From a checkpoint of a small mixture-of-experts model trained on Wikipedia: 18.4M parameters, 3457 steps.
Below are experts of layer 2 (counted from 0) of a mixture-of-experts language model. Rows are named up (a neuron's input weights, with its number) and show model dimensions 0-191. Each number is 128 + 32 x the weight over its row's rms, rounded and kept within 0 to 255. Numbers have three digits each.
Before each expert's rows: "gets" lists some tokens that make up at least twice as much of what it gets as of all text; "mostly gets" lists some tokens that are sent to it at least half of the time. This comes from a sample of Wikipedia text that the model never trained on. Tokens count by the router's weight.

# expert 10
gets: "-", " |", " to", ":", "|", "–"
mostly gets: "ure", "ies", "op", "und", "iz", "min"
up0:131130167119154122170141159179203102087127098132139127129123139128191165150143115137160117220130127090112119095144163135100125087121105121110113114127145075079168131153088156102135081074145111134114143094148086144171103148167035161105133117096085144114073159168120120158103093120079124133107122144101045138094130132127162174162147080107153090165129067120113131115144117129141134148092176061171097145161090146095157176111120108148109168153162127136113109157123197148141135084151143127143147114107153116147110156163141064139115036164151067122056091114183099217103116142119076082
up1:150118106109138135110077110100169149132129089069201090177115151177080124134143109146112092163115114134107125149150093167116151146081169120100164101105152069161154177131217129141083130170174114166105131066144137182118099142157117116130112107120139131128116083121149122122173142093134101091106137103094099145174100162151093136187112110091140131162136117176186088099083078091114124180118149093135102073153105140093154165105133118116124143124116158103140143135066110161118189171119071093096107066111105178125088157203130103118115080072169161147114147122138130053192196108079180166
up2:097142142169053126142135142124160111160209166130151157159143174127116135157129135127119071168145116137135139212145146160149164144121157116125142089138065127110091158125081115111130087169135139142165075046163108146110172111129157091159137080174104152168115162132079139081145128152143135105107125135200112089056148190131122083096108148149098106064136087131103150161134106157116148148116111156144163122106105170132148120128126158130140117112145194059121114159140120091139191138122031162166067169101136113170161126143111147119131118174201083179104075187126162139146159178149173145
up3:198137135138130093127114105121087208074148129175128104105105138131160126118153120112158106131116162150161131148108145089114141068122110100095131166154106168105141166162136086131115114132130137105172174104188159103125115082154172151216115173072084127152123110124172173117057148134188089056101136101110156128064142169153100103123103099131099069154076141151121091121092164142131092116093107152189138120173121192135143148062133150119124123161092114045129157111125101117099164139141155148113170093153114123081154147121073079112125133073153144179181212121181097175091132128087138128

# expert 6
gets: ".", " was", "\n\n", " is", "ed", " with"
mostly gets: "°", " used", " known", " played", " became", " made"
up0:086091126130177104120100091151165134145096095130144160132148158129116180115125085110132123096145100096113206076211158124138080131098108106189138138167130123145188115126090123089130110167163089126147116080132139147159111094145146186075150072098142176151094113082125083136120086147134121084143111131128161063158136105157165125127136190207112109155122111158170129124098143144122161092130183168151138135148159152091131213191138154130132139217157143101092182147101110133172160114088102179130171138145203062098125123106101128173108137101125076113115104141068066130121166112144092103
up1:113123111083098182217103161128129098136140075129136047102126138063111150153144104099130129091166123120118105068146095154075147105155062145141199140121194142093079211139105101126150122108126143147089098149072084100159158141160112072137117070116156101108138160132102080136151092147109115119107097095138059088107143132137124170166069157088190157112094101165095109106173158174172173113144098105091153140114118134127128163127112172194152132119140098095146095137147120184163123144160187191139174089146153159123141085155073165129185114162114128125131127137140092137110079153104129094
up2:120115159142086126065161123147124142099150128114159148226112130141079080064089146125203154140141160120119090113130097178159155156097141127105140092101137148115069144107146218220136153149113165156119127117109113172154095166139117155114190154116103140135058154176099066091137100160146191120134155130212101104147128153127164139125179087101133138192156094179063185143152129157157118103093156112168050159108153147069135143140129136144134128169104114132160150125132094154055087126157130101105099190096143140116172156131131141155159107110106136117126103144117151129157171166109121089
up3:141112094161092133108174099129019129201097146137209122180111149154177110103152119109165122114113098127124146134137091106162162120078134124144097129110124119088177089108123149186145096104131154188142134147160180142144131109137062110140126103113168216082098118168135111199121086125150156138084136080109153080097091069159111113138166062144152130092151152145105147136146135138086129092144145152144127141165124154131151099097113112085084162135147178185165198060148129143118146105204129099104101132112144181121129108136077097090120174179142115196148123126144128107109089165095179090

# expert 31
gets: ",", ":", " \"", "ing", "ly", "ed"
mostly gets: "ly", "ic", "ive", "ary", " \"", "ion"
up0:119155186114124114215184111142120156092109127118077122149169063127157123165149143100110106151149096133133127069139119175089167114106115134147133096101145125132080104084101146119177144181118152133102148106072065097089130116096154151169154177111145133167102110138151126112161129101156133106125163136166134118142138114053154107099141170078180078114131154216104092125154130128187168106115127122076138148131131100152082112040156154172154143152109130118130092216134139174118124125156177073134122157062113144148066135066075123170118161109197122187138131164174107120177137089102137105
up1:160114170138095135145100136127166131123155169123120096115178104067111140182076136089155175114159109112132124135119117128114102144118131121211155124119150130112076102125191091135128129130053135131137140110100138142119168065179111190120132159106085210067150102060118174145134116133146172116091093167197136057122123145140124157067106141102127162113088063165122108140145060147109172110086113175141118088166153129108110125114081133080186146129118143146077140111099153151203162164097126144135111153207081106066153092091134186118139102112101131073124137109163092120147081167129160147
up2:165118145153100117140155095159138147151158176137154193111150133088198142139109111115110131104101132149170159140138106108102111073121146140138140154063152101181178158109156170062117146193132123157114146129090127075116075119146064106094139099167168144158093178130124077137133136137156096110075107126128119081169151136178124074106109107112104142101086165136088083195136144161120089051078116124146114188081122119102124153148132101188064086102170169141147137110060129154157035159176166141171071168138134150132074156138116150146176075111135139139156160128136104181129120154122138072
up3:125136139099112136121165125158089094085125119152133144094076105119139110114179124170133111099175115101088136160132140152155118187073130129118163143190022155065169107093095109147130092121159181100144115161174110110110027120121148104108135180135156108125091084144092124148111108111173107080113132093173087174161078117104124088130089154158138142080134122199167121110172055128112100163088153096145116090089148142181133089108122144118160141150106128135105141147126160155148139135150135160128189136142207152151131140046128048092139198103086106158152128164168140104097101120148085165

# expert 25
gets: " of", ")", "ing", " for", " \"", " to"
mostly gets: "ling", "land", " League", " back", "ight", "up"
up0:066064130134118094109119109136164130135120176153138146119126167121111174149144148072123094166126118111130144099145163109110118136102096141095202154133148096205082121197180126132098127121130132153145115091108161134133161103143128056115079169139100117084130198168103174127095173138094116089165121148115154133183140113188097178201206181138097132105136106114151166178122169144135091169104129105144162136163175128082183132127047130205153140174126202129142111157142146187125127104133079147164133132103099149134184095129095113077152113148166129167117077148126123115140178120168105075
up1:145086166126149094135168077166052150143165143095168148144110153151114183112156141168106115102114141119119109144164169126147148133093100045126121179141110153158131144155190129132166123108147106094096134124193151167154118124130083112077112151141089162106133103063107157109111117190166114060108144147147143156102031105150103110133131154174066092153103122170118159113100214116139137091104160081077131197161069110129126164125125185127159125166136181118145115135099142136134162086120146158184090110065102103090163132144129125177144092165132079143144182154181137169109174115110075155
up2:147150144096089171155104135140131157113127164136110153118110109164131131139163124162169117141090104126036122152097154173089075162159125115133066093151111195126155058099167085077098136148084157116152181091093162120129125116096111088130197178156106125145177126153113142078123073155099103136100171113070162114143119124072177190182120122068136110140107209126108144096143083155131123145146084111140152118125119068163125158191129187115141170162149137151106130082140120109180131147137111108096189186156137078066092142155135131123124137134163144176154114111141135052158098111113055123
up3:111120126129194074193078136138074121091142116096132160141126151110155168128109111160134074089141145091183124166137136207125166189095083156149139130118140112126124080163143145114136106148136128171143061172116100116149079120132156121142063105119148110170129109118248180076136116072157112112051126124156080165136145158156172118114182144160107116163151140138132096155133124136188125141151175095100116064172110103162106136140142163169151157167093135108130058147081166166128135118137118091146090142078129061149113161142124175194125123138123121118118135144110137211144120078129083161

# expert 14
gets: ",", " (", "e", "a", "y", "i"
mostly gets: " (", "i", "a", "o", "ra", "u"
up0:106122195120156094124151080155106105099098071123117094123125121094108144102114134127187120095071151076145156118138173095121134139104112126129090110148151098084081116148107058069193177184133092151140067131179086138128108121171139076087163129070104135099135148200099076175110165104150069131084135128123141136132149137177151118184087159147114178043127092142096104191181107089180123153133099118154110165116094153131145130198084127129139054121115151160104140161106138141174151126172143119080079134159116105062131157156119091125171109086104089139145171143149096152120117155152094109
up1:134136179086081143156099180069161087106131175179152075104129185119114127116123087089180162160162106084101180150107174142176110083140159181070163108170095166131125146131176112098065124099167106171095144100109148168097145124126096164157146125168141134124092089134180129154120106135151143060074145143168042158127100151155118131142104096106136135147090169145143086098130153125105091173164112085117151100146113196187131074092133124169112119139122110180092141083088116106165195160067099109105122106092086100108122117176128146097087112101123090087090195154127149103130134098122095124
up2:095126077167162106124090066135120104111111141169160167125089172130091151184088206117085089170127168098139128119127134146126137113121137101077081133116119177106157108134142046139140114126116107146103088130115104091121188072108157127110177121140122111143194110150124173161163127155089111112138108115153130077085153125089112183204133121124068208111144104111128145116129090052214103105125133114130088162061060115129112141113116158191138105104080085109090090151095126144117131095111155081162151094100162098139119075144146151096158022117117155130111119099130102084095154124138141140
up3:092111085122110099168143102117129047192091109208154144118087116158165124110126132069215066156103103093136143102192163152185164116120151106057148100098144164145137139123161101151157157118135115110105166097123160065108142110091130132128156166105125067137081117093158099150160145108108157132099115167149163125150214122079169134227141142153116134117124136090117137141156138090151095084131114116107168085091114106146120174118140156146146110067107127113141132114103113121075196126103219097121081152098127109070086145119144114164134095160082097155136095139137111137149166168116072120

# expert 16
gets: "s", ".", "-", "–", "d", "ed"
mostly gets: "x", "ers", "ss", " up", "est", "es"
up0:152143201103087142139136120127075062106138155143104115099148122167134170058101111146120135159104178098144128121116100118157134107196165106172160171083160126161164132162106153157028166104102168153123121079112138121126149063164133186098126140085103140103159178187106135133110102103133113147142171194156119143153084143175144170119107130128159146164104146136138133091179138073153143158096163183147108123141084128157163155147112089176105135128145119113116145124111129179175115133150102118131143142124116126136119013132068171183126121105158129069071135137170177116199113066149158081
up1:178126118168142123160075077114114164125122150127127135087109137113104068116149158092061085112102150106154104124138122137102080145140132113052137145115129115151102096109153111143116115108105163174137194120135133080147223098140143081133113082066133054119144157176091159118166151203102135101128141152136107132128132157106117166130136158109087128125134086169148101082186184116154174154097189078135121154086135120130147112089093103155111164137152086113108102120040107147124175174127193113138158125134117107202187127172105136089121140222077142150098134074088174137094173148133121115
up2:147164128085117133099129059139161103041150147118127109095159120045140122131091156122161132149131182095145126178096124144143147152102164141154167136089151171134143167158138137116125109127168149127075111104142070160138149093121091179125132138174121120088105084117095125030146154196084114083084106102163123121149105130185123146130104139133112114152136151081132163090116157160146131152096134093144144111110111126152105087120158128144218152089125144151144128204096132156135158142114133103151112051120130066173151129099114185143093038046059126096108149087141170145185164124167083127
up3:114141133123113143121125064123146056084118104082096153160128137118083127111144127068154094130149173120124146153082160104111202150126120139172125132212058132107174124081070141047149093084102123121108092145085077201095120164155089124180128133143115174122085176159080100118145124064089126150154103051154184096146179145096147135116112110113138130072136123116140149084095184120115117181203134132140119134161094127094122108130124053095179144124102140120133104199129115089103168091134145132069106099096139114163112093101140151105137125102131139138131110077125093107161155152122098060

# expert 8
gets: " |", " a", " by", " John", " all", " an"
mostly gets: " called", " John", " David", " ad", " Cl", " Tom"
up0:096095138074171126111088125125127130157106128156162111161174126161094072113155099120151132159193121082199117119158104135148136059154178077103158024153133135193120143113135110067118090109138088072114091140150120119156119106075122188146112133194105089108135167113121136128141132105136128169161071127113120178187125104198082113146149182080119115126118169117128133131168141142099178078151179075139157122189137144095080111097122133159109121136155133100131140099145058211127110114086125130074114114095115132130092155156080104071141137146121116133144088148064161177105084139096153105
up1:111048129131140181114143095106101125093096111131087123176112110067146139184064106173175123083101097118088156143175086161207126116144155157128135121118158110118186138124101132106137125111181140122099112184125147082129146099131187134171155119095067141115093091074139112131135155150137179154134102162135108133168126071169095085148101145202113105142120046209148141123113093132087137054107117125144123131123215095159187098117148113156039133118166151151124140128165097112114165143156172119109126125116156116116079082108092053110093081102154127120107145135141065101117128142144134153
up2:170146144116128094174129081122087125123090138097110095074138160180120168130081205158109146118142127151126141120108079150145143120146067119147114076114111115072111130128172190128101083145137122088106122153103111180120092155127129115122129085158095147133152106133157202161158153115105141072131069110158135081125097166175113146059143095072046108110160129087074108128090134139105164142141129148020120136152139114149103149181081139088147122144128199131062059167129104070135122076145127094121142105136130105183111116098084108161134098129071086195135116143138055097105135143143139153
up3:123126163135180115097123120159139161144087158110164128045209150134168114120161078120134088192123128163129107129081099093163153131155115098112174112105135136136102089147109132102204179099107113100164096115136108141116120188111107113149172106102050095133114100124087168153129128144094119131112132175122106168126098145080194177205114109124129102096067200110185159126179105174138096159126166133102092113148125106130135139168165107131092117100101084162106097112138121121109111161075179109136120173109105099166097076117198096135089123136195110133134118167084074108150042175104096125

# expert 1
gets: "s", "e", "a", "y", "0", "1"
mostly gets: "a", "4", "y", "2", "0", "i"
up0:115175147110171133184122156154087120123111148126177142080065082145133106167174145132127135123115178171063109094113137144151093113172129162129095097117170146088136128112104106138142202150153120132135135145114111194104111119131122114105072106110114112109179201120185152149120095177085119096181125114133134132074139162136135140092091169150120062145119094076183171123162201063139050102113087146147136162100123144094179095101120139136083117095159163105187104116134185142131086131063198128065137158142159131135118131131136147189134099094118106094144060114129188123161100165098104174
up1:110066156128123115131147107144107181144099120136106143167107119083113072082172173075122126168144097120070124178094098104142117096152098195068171179106152127113115159132074102050171124110119109085095114115121134085100173180171117191114196133074121129144079151131119106156145091168099125190153173078067126177096134124072112094145128090145131100131108107129129126170160142093172093079119136107077130102171159148124137093106157093132096095154080158174149145166149066147135113156146156150109187103083094083212166131141160135095111111138151154156158109115162137141146080134142175121
up2:143098114087126174133121165114055112090161200128091127121098165108123151140140132145115154158064138143113154139084102169181124125134117124116166068111113147110146097197088090114106128181139059184095152116157074207143144187172130107081172126112140178138107114099186095113148112102122167120103166168143114138106086112154115152179150100175073124160138113103177091153113104085117124099139093126108092087141158176135139079149119092115134124155123144161134143119116100101188119140167118136095109155158088095162169103229154157171137072129149076174116076115105136119177179103135095065
up3:170183135102067128130137118178110155125132088160152157142117142151206129091130119117101172104104145132093143129132122127172165153140111152115103121143152087105174132191090111145111130132069155152119135135147100155145186199096131100107132140114087192177158105170109156110157127132153123154162132090132086080078128127121091095134095111187127090154145129149128124153176151048177158153194122133086186112043162116153072078095075148126033143114138085098090099154144156101159115083156077101104120109085143091190133157153167114128144070129112089171101082103156150127161111151150160091

# expert 22
gets: "-", "\n", "\n\n", "=", ",", "–"
mostly gets: "–", "(", "-", "\n\n", " Pre", "\n"
up0:113178124202083118154163175133143146103092118130156176132195082079156154141095156084141075135131158139091158118122136106089180121101100154098108085088105136110131096132100191104150168164123138140092077109127159092180084149156083099086097137137143085086145182119060105114144121191162076133084131110133133147143049153141121150102175115133145078135179065094114085200116093158133083121127139163134087131092090177099134126108225160116127121129173125095150122112163089126172133131136195129149114135144135170128108105166101111145170088111114142139117123088098082134066159173100122170
up1:165168147127145153143135127163205123101163108133162142099141176139095103117129127101148140152129173120136179132196161114178187088151124070098135039127167104121060127176097210113084133131158127120047091143126122116080102152184109144095142109128141122139072178103107124132167078143123134127184162134147107089142160138147097169051084145106118133214145130105135095118142137124151076119079106126118123130160147145067109155158126154072125116169165149114139145138117110149151134126134129140136144098158167163162158089215160192161162107117101182080143148141132134200141180094090135133
up2:199172163107109095146138119162158078126161117148076169137129133121144159116106079113118132126125134156154115162096119143115155154122109093151163157140217095102140131071126090123157126080073167153140116093136153138104054084139160139118070099132085101115066110192083156148143124045142104120100132137146128122107177135178126056120160120102124088113136117089089128120102103156156152177148162124106109090151171168121155114124124147157149139171099145146112120248083062163106149184135131073129122073180178115138112097170088155071165130149119162149156155153128148113104113156123147205
up3:132154131083129132199154115177091119156090113149160131165153156120124135159103170156127124171114088153110151118216144142107089135174218120103073144083141192050166167150134115044129130115109101138133136142104121148140105140152171106126163142110153090098125170133172117134139064141152123160090143124094132092112109144107181107096207140127132142143090125118108144100139086143101109131122105119106121173070141135151079116135186106142096097115130151132180056111116082110113066114212098158170126075114186151139117125122103047141075120110156121152108172145155162111065151159093163178

# expert 17
gets: "\n", " |", "\n\n", ".", ")", "|"
mostly gets: "\n", "\n\n", ")", "\"", "\n ", "]"
up0:157061117122138100117125145101072126117124095160102098105107147084141118105131112094191120100109092166120173117183136065101144148116137149158092140127161105179089131135126136166162107152109188106126155053095127138069182133187132100066153116147169094143170122158122122179110080047134157097115160078091126059116113110133120173110132157153130104091040146142072063188137158198116114188086128137102124111139121130139139159175138099172185121077095092128101123153129134163115116160135162141122141114030108143124120163151133140151189114161132115186162152143122080140110164124097097134
up1:066075174169108079128183153099152142118119149109181154142132150096082165174095089136176184118137087174158077130092100142129160114157170165084194170118116098105181136129121124129135175161147129154140108176128070141111089107157123111118135107135115075115156072129115118106131072114133158175143107106092144142120145107113140052147151150188160157163164164146116116213151139132143177119158094115099093124149152134127113114153152086158158169081126164117182148118032151062091140190142159140113123118119131127109152125150107161045113128134135127180162155148085123181099175178124135068
up2:157158159122159129095082135179108164120098156163150197146155160072153199157128128093169135116150130126110091096149126145134130167061098182100153160101133091105131144144113110110159127157061092127162205104175104126135074153076102097150097168094114109124099063143084133143087126103180149144150152112134179122121156082111131143143093098192134152163135140128103140120165153112109123117136155120150131126147145144166172123132127133162144059174117148115103137147080158133129125153149096117166125117110108120114199124253161171154066114152090180152136172078114155127054095118075126049
up3:111122114150150061090169064115108119152127083107144110118106106130135144141061089124145123112101119094126150154168136085214122116120130056113164141090103132147146173101127085137091079139112104147107151086145071115147109164177105118101100097067217090153131091143092140079128132124124102122085166100168157120120127117065086104169050106136199129137152134142119159072089101136115132121109156097079132125192111131137156077116127138083207148174148196110190134132115112146126140133138106129078111166146154124111129143107133061152125176148152110047146104057175141107072159149112132117

# expert 20
gets: ",", " and", "s", " the", " in", "'"
mostly gets: ",", " and", " but", " August", " September", "gi"
up0:070118064130125211136126112063120107123127126155146117180129114088153080095184095114199159087165154162110142141101170140111183111135093167151105118115170158097134170140110105107152133111112117122110119140140083120097142144130134119186100189183153096135098128095119123117128181139098114201089122121072118102109101105135147121137127111157181117057089146131088191095099073118035146108150100105089073141145153126085132165126153133158139102187133095156099138131150149098149122177081153122124112158085130211095119144121142140071179115175137128067137142120196072106159064090132130135
up1:169111115111153141115143159131189083146120098081131143102154133104124163155128142171064127094113107083116124111173104113143121203126146140109057158106123151125103108160124094118094106080152176078124145145030116154098126173153085121126121145101136104101119098126134080082094128154145162144213158134134121082133100136161041179073091129098132104209107084169163106098119129148097065131110195108107085142103147099144089057157102132131143126139085132140183138117097125138106149070151158118095154175120116117078113139121152109125139143077150127165191160149140108209126129216118133129
up2:141121071136131122145169077062154114099075094192131132131139136092161095085169122151134107072132039108079162105164180114118137144086180168129065139128131201128134146125117088140097077111178110155181181089138121110132114154124103134100086149106110093139133128077081147170130128194191112124184094102113104094135183066160098166046173135164184116149098107106140163120134138143139104108103158123129105115087163139158118127142121193110102131136134199153133086137170097098087136136135099060130119100109089114135132138104173185162123170151113171101139166114159111159120092194141124138
up3:117119125115096101110130100136038190182093147125162151174108085109144111095107129175136152138095164121131064118117113127100080189120148111126121145175118114093136118168157150152151106075117167105150126142154182119165197120102122126120123048160186093124114102140090081144094151149159146071160163126173105158123101113153118090168133128118214134103126130144100187111052107130153131102138156154184123101043079119201124134170086150150088105132152189119132119126161087103166100146166157183111119105101145135160127181131077153099140181194103147169127116128170144097190090127119126127

# expert 27
gets: " |", " the", "|", " and", " a", ";"
mostly gets: " a", " or", " an", ";", " were", " two"
up0:073143091045198079154162126175147102180089144118075093175162198150097170125181236105093132155104193124058162145147130167166092150153140160100152120146164178103125134142128078104129098087099118134148134162089157146089090162167132130147146116158091137144127142135126068181145133075136142139153198090122109182124118080164142151152130160141124086124116153097165134169117168135117178199092181144148136051113081138167102137139117175109110097166117095187123123131160128133156152132114124120121152119172105126088095105128123139131184141138159128163155161158103160167110160108123114141
up1:137156141116081154131087085131075154053178185157117170129119146186136087096119146126132097076198090093166048090181175136110146125105134134140116119120143166122148182131071142141063108118118121163130133132122068149127164180114061140122093164187092068177076127135109185075142182154103137146118109119158116127123146114142138129102157145130086147152055116117138136108152138125142140120119181097085085118101114137122148113160078127171132149136135093094101146176128210189145121131081152112103043122115056110097142192140143144101107105128145134167086132166164166139125165159139108090
up2:122096166129061080104145124112090071110121161133096165102145131179138116130145185151088118200127138132093130122140189151106177250147078142144099120175131168096099155144144134122122137126164132098120120154120191127167167095102126144057131147184213117078155107124116101181174117084158149125172137155178139104135144095159190133110168140128174042110121099106083169135170192159134091161156133184101111115170185146130155159086111144102107068174149141160148130131147151132145118148119164093133112117140158190157141135155143181142155123171103105147150119131096146139176163109121137149
up3:159069141159145122163170142166105108136138142130089115120193147109128101150167115143145128108104170173125074171143120200110101082067122141088198092109109195100107126157138130107115113182136121122131128119133166078107138141145087091156090101119098141117165136124073144131134161064117129139124137106094112149122036074169150135145152148088109143156068125180102086103180154194090171184118079143165126115071166128095099144120114110142143123127137162098172106096136160112140154151137159145056122118122142071140057184137230146185139137114140120147105168138128119150085137204115098166

# expert 29
gets: ".", "\n\n", "\n", ",", "-", "="
mostly gets: "\n\n", ".", " where", "ara", "har", " what"
up0:140110180091160086112128045119117142128128219070093131105143115182169121129165092136128115090116085060167163127125126165113144170072058130148091124119120083177090164136120133166130137093082172115124089133124141111139160063096163157106074150145088105130111155092143142156222136119121097103109113109150170108097130135117145164095128131126153119079080098109151156082099172151127177126104166107128157130164123075137150143069131114125055148073107172107099075171104169145188123144058109164083093137117117138116077074079166162107167088129141119128083122169161143165125134126131129105
up1:184136129090185169177101128116127116106137177151144118144201130118092130149118138111116169112138130109139099167079130136168116144190138141074100101083137091142151123085162154143200098124208149106126159172091100126056152182116073130165079133109134065156124170138153105137128147110079107082161136083123139137130136175149153130131177165065139092081152113112159117158148142082085139120154133128122165075067121099151159097122059194171136101142154131177149064209141110149143112094152104141133133153128120145147124123137104117146178103165154143155089160085152070109038139186107151131
up2:132027196119142139113145115171118117160079134146143100164134162155149110092136111159126119113104147122177113063184079196145104141102113088114091148135192161182120170143152133113167184168130148138168180150183133169132151151088154124148161077097075137134154110120166135100158078135146134113087105161092073138102106078091141116122121181125139139147129059102172156113106195134092147154065131052115113186125141133137087110179160130160099155138067135141113101131117174136139114162143115107089155128128081056138119080106158121131098103137188152180089160109134147142108119122185186103
up3:110127095094084199130120121146128144169164163131083142126112134142095098115088118104131127101146138178119100163115141134138119195122136087056058137108144109208177143133102117156134150130136097217181180112158094126145137143103111123141174114097105190036106130166103146159186122164131129133107169139134119111142141110220142126156166110173131126127126111132167104071141133096133179108128148038139200157118098175158134164150143147132144104171142113114199121177140129163118123167140119131155061122185116112167156142181155178130129152090118175115061135166079142133112071123127162116